Below are experts of layer 4 (counted from 0) of a mixture-of-experts language model. Rows are named router (the router's row for the expert), gate (a neuron's input weights, with its number), up (a neuron's input weights, with its number) and show model dimensions 120-159. Each number is 500 + 25 x the weight over its row's rms, rounded and kept within 0 to 999. Numbers have three digits each.
After each expert's rows: a language model's description of what the expert responds to; "mostly gets" lists some tokens that are sent to it at least half of the time. This comes from a sample of Wikipedia text that the model never trained on.

# expert 43
router:499503503522468495512499494515509516518517475494485491453542517496535507495503533500543530470526568534466426532501503530
gate0:514496467510506496461497467483511483474445511493507504500509476487495513509479491486498502500480472504477516493516491454
up0:482445507507508466509510501533498483503479484519538491495476512490472481526474498504495527529513516519467498506519490487
Pipes and semicolons separating numeric cells inside statistics table rows or semicolon lists, such as 0 | 1.70 and 24; 25.
mostly gets: " –;", " —;", "%;"

# expert 38
router:454515518522498482504495497521498526471517501493500493503500507520505537490526450494478494503508477519479492473465497473
gate0:543482503491499476497502481477531498523505528509516495535489498475463454498468521498451508514498484491485525487513498501
up0:497451549481518535539460535516497497525488514497489494475482532489519495506455488459546465512464503496485479522508480472
Conjunctions joining list items or clauses, mostly and, also or, but, for, slashes and ampersands, as in Sex, Lies and Shakespeare.
mostly gets: " and", " or", " but", " &", " for", " ·"

# expert 54
router:522512495504501547501507472516543520480531500491509476502508502546499532502485483482475517495562511492503536564505497563
gate3:460519500483503526477520501525508472498451517506540507514452484508498508503542473537502494527526498444506514512473464488
up3:540504531499506490513480510475509521485564495489466508495526507484501499493469526446503504472489496543494486480522531517
Subject pronouns, that, which and who at clause starts, plus given names opening a full personal name, e.g. which, they, Robert.
mostly gets: " that", " it", " which", " he", " who", " they"

# expert 41
router:488534509533467519491515487482514517500511466479512473463491514493539494463508505503514498513511491444472540465506510502
gate0:516485474490531475537441480517504507461511501508475462510507457469550482497484491464540511532489474499480489503497483521
up0:466520462544512452540522483473460470490514512531435477524499535568507535497464459522492511434487486499526462492515539544
Mixed odd pieces with no single pattern: LaTeX backslashes and braces, the period in U.S., Thai characters, closing parentheses, See, and mid-word fragments.
mostly gets: "-Man", "-born", "}\\", "hyl", "See", "ง"

# expert 62
router:474592515501495517518498480498494523509518454511506486457479498497530494462501494488491490505514510464463532488508511476
gate0:491512503556514471499510526528465519537486503518455491537477504475529584477507511503430490474504519523479505450484501511
up0:507503495506495519443485490471529462461519522477519514524547487483508462478455486495498451517513473451452489480492506491
The infinitive marker to after nouns, adjectives and verbs like plan, decision, want, plus modals and not, such as could, would.
mostly gets: " not", " to", "°N", " could", " can", "$"

# expert 3
router:546512487506502507461478511473479519536472505503519539499503532457498532493509524470473501499511510487507497503515514491
gate0:491462457467517559491503505502520463486511515497463501462528539469519487518507535508493498504475508492497475516524520491
up0:499491521491496454489534482545527530474483489490498464556506496514535507435517504477512494554531525509518525528517496522
Field names in infobox and list entries, right after a dash or line break and before a colon, such as Party, Coordinates, Website, Species.
mostly gets: " Website", " Coordinates", " Clade", " Animalia", "Scientific", "Area"

# expert 39
router:486547507523483513501511487488517526507512492482514478455487510499539497453506501511519491534507481446465541464508510505
gate0:495498443513524448531452509482491509512502464487444462509508463508496541518472459511481533514535499525505465485565506512
up0:445468495494467487516508486503488508492497498492424503507514480464523507506530551491505517508496550506472460548503520484
Words before a hyphen or role noun in short bios and descriptions, such as former, vice-, high-, executive, nearby.
mostly gets: " nearby", "-pro", " Shah", " vice", " air", " executive"

# expert 2
router:501532528511498495478491527485458515533473499495477487475511523503498482497504496503515513507524458495512509492508473488
gate0:480516476451506523503509514551471539519511446503467509491469526515503491498513541546472515495496497523503486579495496552
up0:514510477520499456487488473446516522490446528515502489486472502481520498473511462501500508488507480487455554453532468482
Number words, digits and quantifiers before a noun, such as three, only, first, some, other, often counting units or items.
mostly gets: " two", " one", " all", " only", " first", " more"

# expert 44
router:470461519488505528497495522518491511539498520489490444470495519502532485463500534472493493494524510473508493452471472515
gate0:548477477520552466487504487491483512524514494473535505524502532524494548469463519494501517471481516487468478483504481477
up0:546525475536518457499491470488438475505512498470494482540484496524479517481478503534480503504522485507491493525527507490
Tokens opening a new line, chiefly list hyphens in infoboxes and lists, plus sentence-initial In, During, However, According after paragraph breaks.
mostly gets: "During", "In", " During", "On", " However", "-"

# expert 30
router:474536527513481516510502473471516505476525477504514531496541491459510449493527504500493477506503505455496477494506553478
gate3:502486480509532509510527528489473501483490484483535523486511504497527523482501509475506496535492500480520545508524493501
up3:493508532486465504471482478486524494509492505514484525525493513508458496536532530538492538472494503518479455475486495525
Opening quotation marks before titles or quoted speech, and the first piece of lowercase words split into parts, as in "Velma", impexa.
mostly gets: " \"", " '", " d", " l", " b", " v"

# expert 55
router:482546521512478497484499511469469521493494520481519478508507522465520473473480480489458474486496452533504504476493511490
gate0:521513503525485488503519499527474499538521474527454499466486486512522525486514474540528518533468548488487476535520528532
up0:482495515489539530479503465471518497492496503483494493503501531488514486512427495467494492508502490511511445509460466514
Column headings and measure words in tables and infoboxes, such as Percent, Total, Pts, Height, plus % and ″N in coordinates.
mostly gets: " %", " total", " every", " full", " good", " significant"

# expert 58
router:505482506495474520545485477494521502472470532492495514451466506562521523463521509443521516475501490486473499471518520493
gate0:473460514573508490481507491476501513447500503499493435496510476505519511476492473496510492536537530458481500502488481451
up0:476488509585507521489473455515510523430505515488525451482485454500546505482519482520492503501582517491503468481521476497
Periods and punctuation right after digits or initials: decimal points in percentages, abbreviations like O. or .B, colons in times, numbered-list periods.
mostly gets: ".B", ".C", " .", ".A", ".W", ".R"

# expert 9
router:496495499520462502503526483538507529539514520525503490491476519485518471475514530489512499502507513480502492477507471505
gate0:489496511474519517498501511497477487505500509539541522540518498501461514522505531502477479508494481467481522504518520496
up0:491511497479498493446521528509485499547496506507557540537517492485499493528520533524446453517494481494482529501515513522
Single lowercase letters or short consonant pieces starting a word, often after an opening quote or bracket, as in "d|istinguished", "b|ibliography".
mostly gets: "d", "m", "c", "p", "pl", "t"

# expert 14
router:492538507526468513492510485481513522510511512506513469461494512496539483461507496497514499533509489447470537461505512499
gate0:520495467518496493489484495526515525486506521498482490524493493504491474487474459534476518495445469472465505481462524484
up0:516513463511529451516473504523497490483526498480504449509473445478509488482501456498547465477485485472465542507442495528
Mostly the preposition in before years or places, plus pronouns like you, your, her, and scattered word-internal pieces of foreign names.
mostly gets: " You", " your", " you", " my", "’s", " me"

# expert 23
router:481519497514475518513524503485509502532499504508505485451471487506544525443506491519506509531506487465493504493502482522
gate0:501493535465521507496505512478501556492491501476463470471529527508498482480478515523542488494514497536492495499530503500
up0:504506488513535476474481525534456494505504523536430532483498519452487482469537523514437511450486505488522541526499501503
Final pieces of longer words split by the tokenizer, often in titles and names, such as -ing in Catching, -s in LSDs, -ive, -osis.
mostly gets: "ing", "less", "ings", "ays", "own", "line"

# expert 40
router:516492531470498520472549533508491510494500498499507497503499475505497479502494479538495509503493514505499520508533513510
gate0:507485506485529497475501459511446461440501499522545518497534499510476493501507490521525499462510516501543483505495493479
up0:489540542506515508479529484530511468529517487493525502424537537504527470473522472526523467508463496465526542498520506503
Abstract nouns of activity or quality and their suffix pieces, such as development, support, examinations, evaluations, humility, threat.
mostly gets: "ations", " development", " support", " education", " research", " attack"

# expert 63
router:491457435516501475517522470505467503511558516505474498479455497482496461492548541511483527520516524542533469504554478531
gate0:523521541542508495494536441494478496491489467488482499506454478480503444485480491522546518531526540487454508491493526491
up0:469504521505499511548519469476505497472508517529501533438544525489505523503538526476471481512496505481491516508508535531
Middle letters and accented pieces inside non-English or technical words, such as Hungarian, Welsh, Polish, Turkish, Thai script, e.g. antrop-ol-ógiáján.
mostly gets: "ł", "ä", "ğ", "š", "ig", "ş"

# expert 27
router:477527502501467494490529474476502516511506509493506465451499512494528493456512520488515506517505486442467521455494511496
gate0:500480510521518533529490518486475511511482466497488544514496482482521549530518488514470480529442458498497488514502478502
up0:501460475487489505504491510507471513552498495531481493472520503505506449497467451478463510462469500494478565507500458531
En dashes and hyphens joining numbers in score, date and season ranges such as 8–9, 1997–98, 2010–2013, plus compound hyphens.
mostly gets: "–", "/", "−", "-d", "-to", " main"

# expert 8
router:510496505505477434516467481480511498522492479500516458539528466510492475455505480410525494473490470437509503532469534527
gate0:463502507522505494494477511548470492471477500518493503467496504477517538500494483482544501516484482483520564522477458488
up0:512514514474508514477484470509498478483488519506508493517499466519452481532509511505496490464553525543496444507511462481
Short capitalized first pieces of names or words split into fragments, often in tables and lists, such as In(Bev), Pet, An(archy).
mostly gets: " Se", " Im", " Pet", " En", " Bel", " Ref"

# expert 35
router:510543515540502513497511482520500515484519493492501519532480523485506468475539538531442517489499520510499551460508508499
gate0:492522495489487492510449512515494556539505535458559438498520500535502481472521471525478541515541492539523501504537488502
up0:467506491471458489511501419537516475464530504498510563531526513497489496468500522520516505520489531536503463482546512498
Plural nouns and units right after numbers or quantifiers, such as 2,000 people, 280 feet, km, years, %, members, and also century.
mostly gets: " people", " years", " men", " million", " km", " children"

# expert 26
router:491535511529465514497514490480512538505509513470506479461490509496538488458510500508517500517508490436464535460513509507
gate0:496530513480486484433506464526528485545522514447535523541472469540466532527526534566487506513535505535467478533521489527
up0:464480507492504503517456501503484504463495491481535485518486544469506498493475470495534495524459510510505515554465485469
Final pieces of words and table cell fragments, especially in sports tables and lists, such as caf(é), mon(ograph), Ban(jo), capacity.
mostly gets: "ograph", "frac", " capacity", " probably", "}\n", " honor"

# expert 53
router:470458501474495497524492500502511505528484496490483553459485504528503518496466521502538533504498528533479508505531489531
gate0:478557457465486491531500439479495482496523506449538507456526510528523506514534511511474496547508509528479470482487542502
up0:509472543522514487538509514475465517506524510515503477468540516456499466494499512483514494554494523484488491550484515492
Periods and other sentence-final punctuation, often with a quote, parenthesis or paragraph break, closing a clause before The, In or He.
mostly gets: ".\n\n", "\".", ").\n\n", "\".\n\n", ".\"\n\n", ")."

# expert 34
router:494515505493500506472510525472535495503507500502558512518528526536514493481497517495512509500492486514487505537490512505
gate0:492532526499477519482505507546507476452504489497483479511497482477503509497542516492491530499538515477512482496474483500
up0:471512503507489476488494476508505442487510478482502487488538468519458501522477480543479483505491515520481501464542516424
Adjectives or nouns that modify a following noun, naming a field or domain, such as football, public, political, architectural, military; also this.
mostly gets: " football", " public", " This", " social", " water", " military"

# expert 24
router:491549456497481524519505494513506503496542500500502480431493523488497480480513496491525468494474500472537514504495536519
gate0:488493526489500501459438477527565518508472496504464497505503499505499531478516536493518500500516513474529495497484482527
up0:487520500560507492480494504528450493474474510499521540469478550524499497520516478548514513546510538516472517461515534479
Single capital letters in acronyms, codes and chemical keys, or the capital starting a word after a parenthesis, e.g. NS&I, SIGINT.
mostly gets: "I", "K", "T", "R", "W", "E"

# expert 31
router:520490484530500486526503531473463499491459500495487468492506510543496568501487494526505463495442462467513501483452525454
gate0:540531518469468496502525478497482521479506509493493523491521458516508502482523475480473505487497441481473504494501518487
up0:486531511501472489487503550496483494486524518483515462513471489462510494551520451467510481503531472512509553510501485477
Past-tense or participle verbs after was, were or a subject pronoun in narrative facts, such as released, founded, served, named.
mostly gets: " released", " used", " named", " served", " received", " won"

# expert 51
router:480503509463503550489452550508490500514491500502456451507501468491502495500498482483458476497515498498508466506463431501
gate0:493498495466540498455467502518473482504491508527538527505491469528479551508556522518484479534483448501507469535493521527
up0:510481477480531529481526522462487527513503549504556530555548496469484484471477502508511492534467493534550487521535441455
Line breaks ending table rows, list items and infobox lines, especially trailing pipe-newline before table separator rows.
mostly gets: "\n", ")\n", " |\n", ";\n", "\"\n", "}\n"

# expert 5
router:432491464499502524510498468507506507491531496495490464544461478548510452504505476504440476496465519516478500447487508453
gate0:509534548521534505513562519527486494489443464501483494519519482471472505524458464493550529508500462480496469481496492469
up0:468424497506478492558451478491534540516511536507469512448476534521506497512524517492495467516500515533519535546495482494
Opening parentheses and other symbols before numbers or notes, such as ( before a score, year or "born", °, ′, +, −, $, slashes.
mostly gets: " (", "°", "′", "(", " +", " −"

# expert 61
router:505521488527500483457488523526519501537515499496474529471488506438495441500491460516513526506487476503471477483535472464
gate0:511501473472541451544491546492471513503470528498453484549535516545502478489433518501506534517493475470494490490522500507
up0:508495491463524471486521511501480522486475535482472488528502530551524481484418501516521497536502478476477498483552536489
Abstract nouns after the, a or his that take an of-phrase, such as part, role, member, List, title, period.
mostly gets: " part", " role", " member", " List", " version", " list"

# expert 47
router:507525509504501481476513528491508527506505503494504493457519480492507479498503475507545513514524463503456519458480508504
gate0:554491487521497508479470521473494480527535467506473439533506498531497549490466496528504540499509487485479530518512501483
up0:496488516515489555511477541522501460542458522469490519488498560507502510517479492560526495523521503485499528496510494477
Forms of be, have and similar after a subject noun or pronoun, such as was, is, were, has, been, also, became.
mostly gets: " had", " were", " be", " has", " been", " also"

# expert 32
router:498486506500500450513493436488495493499517500501472478527519454482498502502518484460519523493514471485512468542462497543
gate0:519516496570529490464502480540558552525529468471495533513439482549523494486502509510491535505500479508499492484510466535
up0:474488492437480518536480517448465459489466510516504471495561533470475498515501517487505477534477507482522492514477518454
Opening pieces of surnames and foreign proper names, notably species-author names in taxonomy lists, such as Pet(ri), Hamp(son), Kir(iakoff).
mostly gets: " Sa", " Bal", " Tur", " Sab", " Pet", " Mad"